Weights of a small mixture-of-experts language model, trained from scratch on English Wikipedia: 50.7M parameters, 527M tokens.
Below are experts of layer 8 (counted from 0) of a mixture-of-experts language model. Rows are named router (the router's row for the expert), down (a neuron's output weights, with its number) and show model dimensions 0-255. Each number is 128 + 24 x the weight over its row's rms, rounded and kept within 0 to 255.
Before each expert's rows: "comes before" lists some tokens at least twice as common just after its tokens as in all text. This comes from a sample of Wikipedia text that the model never trained on. Tokens count by the router's weight.

# expert 43
comes before: "|", "-", "9", "8", "cre", "R"
router [131 126 140 152 121 168 137  92 163 108 145 104 137 134 137  99 239 133 113 102 151  94 122 111 144 150 159  89 132 129 155 128 126 120 128 118 121 137 104 144 102 114 173 138 140 159 101  76 141 150 132 145 133 165 111 148 137 117 126 138 127 159 147  97 130 135 134 146 110 121 136 107 168 169 140 119 157 110 143 163  97 153 123 136 118 111 127 127  69 128 128 121 106  64 142 112 113 125 130 119 104 140 149 180 106 145 117 104 118 117 118  96 144 128 162 108 159 134 157 155 124 104 155 111 185 110 117 137 128 106 129 131 134 129 114 102 157 122 159 140 144  87 123 116 156 120 142 136 163 130 176 176 138 157 106 113 135 152 126 120 145 128 152 133 159 129 141 139 118 171 114 139 117 107  77 145 135 121 118 133 136 151 130 143 126  95 105 155 120 151  99 160 123 127 159 142 149 111 123 165 113 100 126 141 130  86 109 174 139  83  64 113 117 136  96 133 105 133 155 151 112 129 116 215 120 117  87  79 154 111 106 116 146 134 132 143 120 123 160 138 122 173 123 129 125 120 109 120 128  88 140  95 112 173 144  89]
down0 [145 127 142 127 166 130 151 109 127 157 118 104  83 158 107 155 120 102 163  98 118 121 139 100 137 157 135 147 133 109  88 130 109 149 152 148 113 130 153 142 127 138 103 102 153 158  95 163 164 124 116 143 128 148 130 145 138 139 120 123 143  91 109  96 130 126 130 133 103 160 106 130 105 110 150 102 169 114  98 150 122 121 115 134 160  84 125 130 134 123  79 109 125 119 113 122 126 183 162 156 125 120 147 132 125  89 147 139 136 128 144 135 134 148 127 125 186 100 113 147 147 132 136 142 114 118 127  94 143 137 125 160 141 134 103 144  73 132  86 105 158  84 139 113 125 104 127 156 132 113 100 146  97  87 108 148 134  98 129 130 134 152 111 146 118 149 119  85 117 149  80  95 208  74 139  87 127 129 137 125 102 145 120 101 173 142 130 136 121 122 169  82 141 107 188 130 243 118 112  80 151 130 148 107 103 111 103 133 157 107 127 107 122 130  94 131 143  97 133 109 137 124 130 163 157 143 121 137 114 147 110  85 119 125 117 153 157 154  98 142 149 124 121  85 133 121 123  78 103 111 130 100 147  99 116 120]
down1 [109  94 122 178 138 142 195  99 155 108 121  98 157 136 138 123 110 116 131 148 113 140 109 105 118  79 116 111 118 166 104 133 163 142 128 122 136 156 148  80 142 158 164 142 106 105 153  76 157  90 112 130  98 153 134 147 131  97 136 123 132 120 111 102 156 111 143 140 108 131 112 131 128 156 145  83 133 149 104 119 159 144 105 131 133  99 131 107 116 123 146 128 141  66 139  72 112 101  84 163  77 131 147 135 127 163 117  83 117 146 122 113 147  99 153 141 116 123 104 118 150 128 107 125 128 142 114 138 105  97 114 124 162 162 119 121 192 108 115 123 132 143 144 141 115 144 116 114 137 149 107 171 126  97 165 168  84 123 166 106  99 160 150  87 129 138 100 148 153 126 129 117 113 125 126 135 152 111 116  94 104 129 121 146  62  77  94  86 166 166 106 147 116 113 147 139  85 122  76 122 144 116 141 159 181 134 148 139 140 145 151 103 138 127 117 137 148 135  93 141  82 102 112 131  98 100 131 126 127 143 102 117 158 161 113 101 137 149  91 133  96 129 135 115 117 160 140 151 121 127 126 129 174 127 173 119]
down2 [139 121 114 140 136 122  91 107 145  76 145 135 132 157 113 120 125 138  64 121 142 144 134 134 144  72  79 154 131  82 109 127 153 119 226 139 143 141  97 137 177 135 129 133 116 109 113 134 135 136 148 136 150 171  90 132 143 101 105 132 143 115 142 177 171  92 115 144 103 131 170 133  98 152 108 167 149 117 152 142 132 111 140  86 112  92 133 133 123 136 125 127 111 126  91 132 134 121 151 161 120 146 152 160 128 127 130 150 115 151 128 113 119 103 158  73 130 135 117 133 122 157 101 117 133 136 129 101 114 134 115 131 138 105 142 147 148 171 128 108 126 166 150 114 164 144  85 117 132 128 156 141 192 123 129 152 165 101  97 174 117 108 115 103 119 164 148  91 144 133 126 167 106 124 146 131 106  93 111 141 121  91 122 144  99  95 162 169 137 139 137 135 145 139 123 139 133 109 126 147 153 150 120 139  86 121 126 114 118  75 158 111 140 135  99 121 169 141 132 137 133 114 152 136 111 132  91 100 134 131 106 150 138 100 153  80 104 173 101 136 157 112 200 127  86 137 139 180 127 115 161 134 132 142 137  87]
down3 [139  95 153 127 101 139 106  88 134 146  62 109 141 152 127 124  93 146 156 104 171 110 151  99  96 135 124 123 147 173 100 156 132  94 165  93 136  99  82 144 160 103 126 113 119 124 144 175 122 201 146 128 108 125 122  97 135 124 156 132 135 112 148 131 147 142 138 124 118 155  98 122 131 143 140  87 145 150 138 145 122  94 125 120 110 143 158 107 140 128 131 131 126 135 133 155 139 106 133 165 147 129 176 136 120 111  77 161 150 140 141  95 140 118 102 115 133 133 116 133 169 116 143 170 178 137 119 126 142 157 149 112 151 130 154 161 122 174 116 110 125 125  67  96 132  83 109 130 107 142 152  87 154 183 137 156 138 135 138 159 138 143 107 111 139 112 102 136 141 156 148  95 158 112 170 130 150 131 156 140 125 115 115 112 112 140 129 131 102 144 115 107 129 163 156 115  75 154 133 136 136  92 128 161 146 122 145  83 119 153 157 106 118 118 168 168 134  90 111  97 150 146 131 143 151 141 130  70 157 123 145 152 148  84 143 109 214 112 127 132 107 148 104 114 139 110 120 136 118 159 132 107 147 165 151 106]
down4 [128  96 118 131 109 129 116 120  74 141 164 120 153 108  96 110 180 130  80 145 138 135 131 122 146 112 106 115 134 103 131 166 107 147  87 106  97 113 139 145 104 155 111 113 124 142 117 144 140 153 125 143 124 126 124 124 116 107 143 113 134 121 131 122 164 128 136  90 172 104 175 181 140 122 121 124 104 155 103 159 140  90 122 170 137 107 157 112 129 123 136 121 143 151 152 159 154 127 160 139 139  94 118  82 167 141 172 112 131 128 128 139 109 151 164 140  70 143  98 156 176  89 125 107 154 141 146 170 122  90  92 118 119 111 102  98 129  85 118 167 116 139 138 100 143 107 147 108 150 145 137 171 113 123 174 122 145 114 143 112 145 133 152  80 142 110 152  81 100 165 113 112 114 104 126 115 118 156 127 107 131 131 149 150 163 131 117 147 161  62 151 106 152 145 159 107 155 155 120 141 140 113 108 132  97 144 122 115 107 143 156 178 159 130 153  98 127 152 115 125 112 113 137 136 163 133 180 127  92 129 108 120 114 157 156  99 160 123 123 102 164 109 121 111 104 141 140 157 158  76  92  92 130 163 156 179]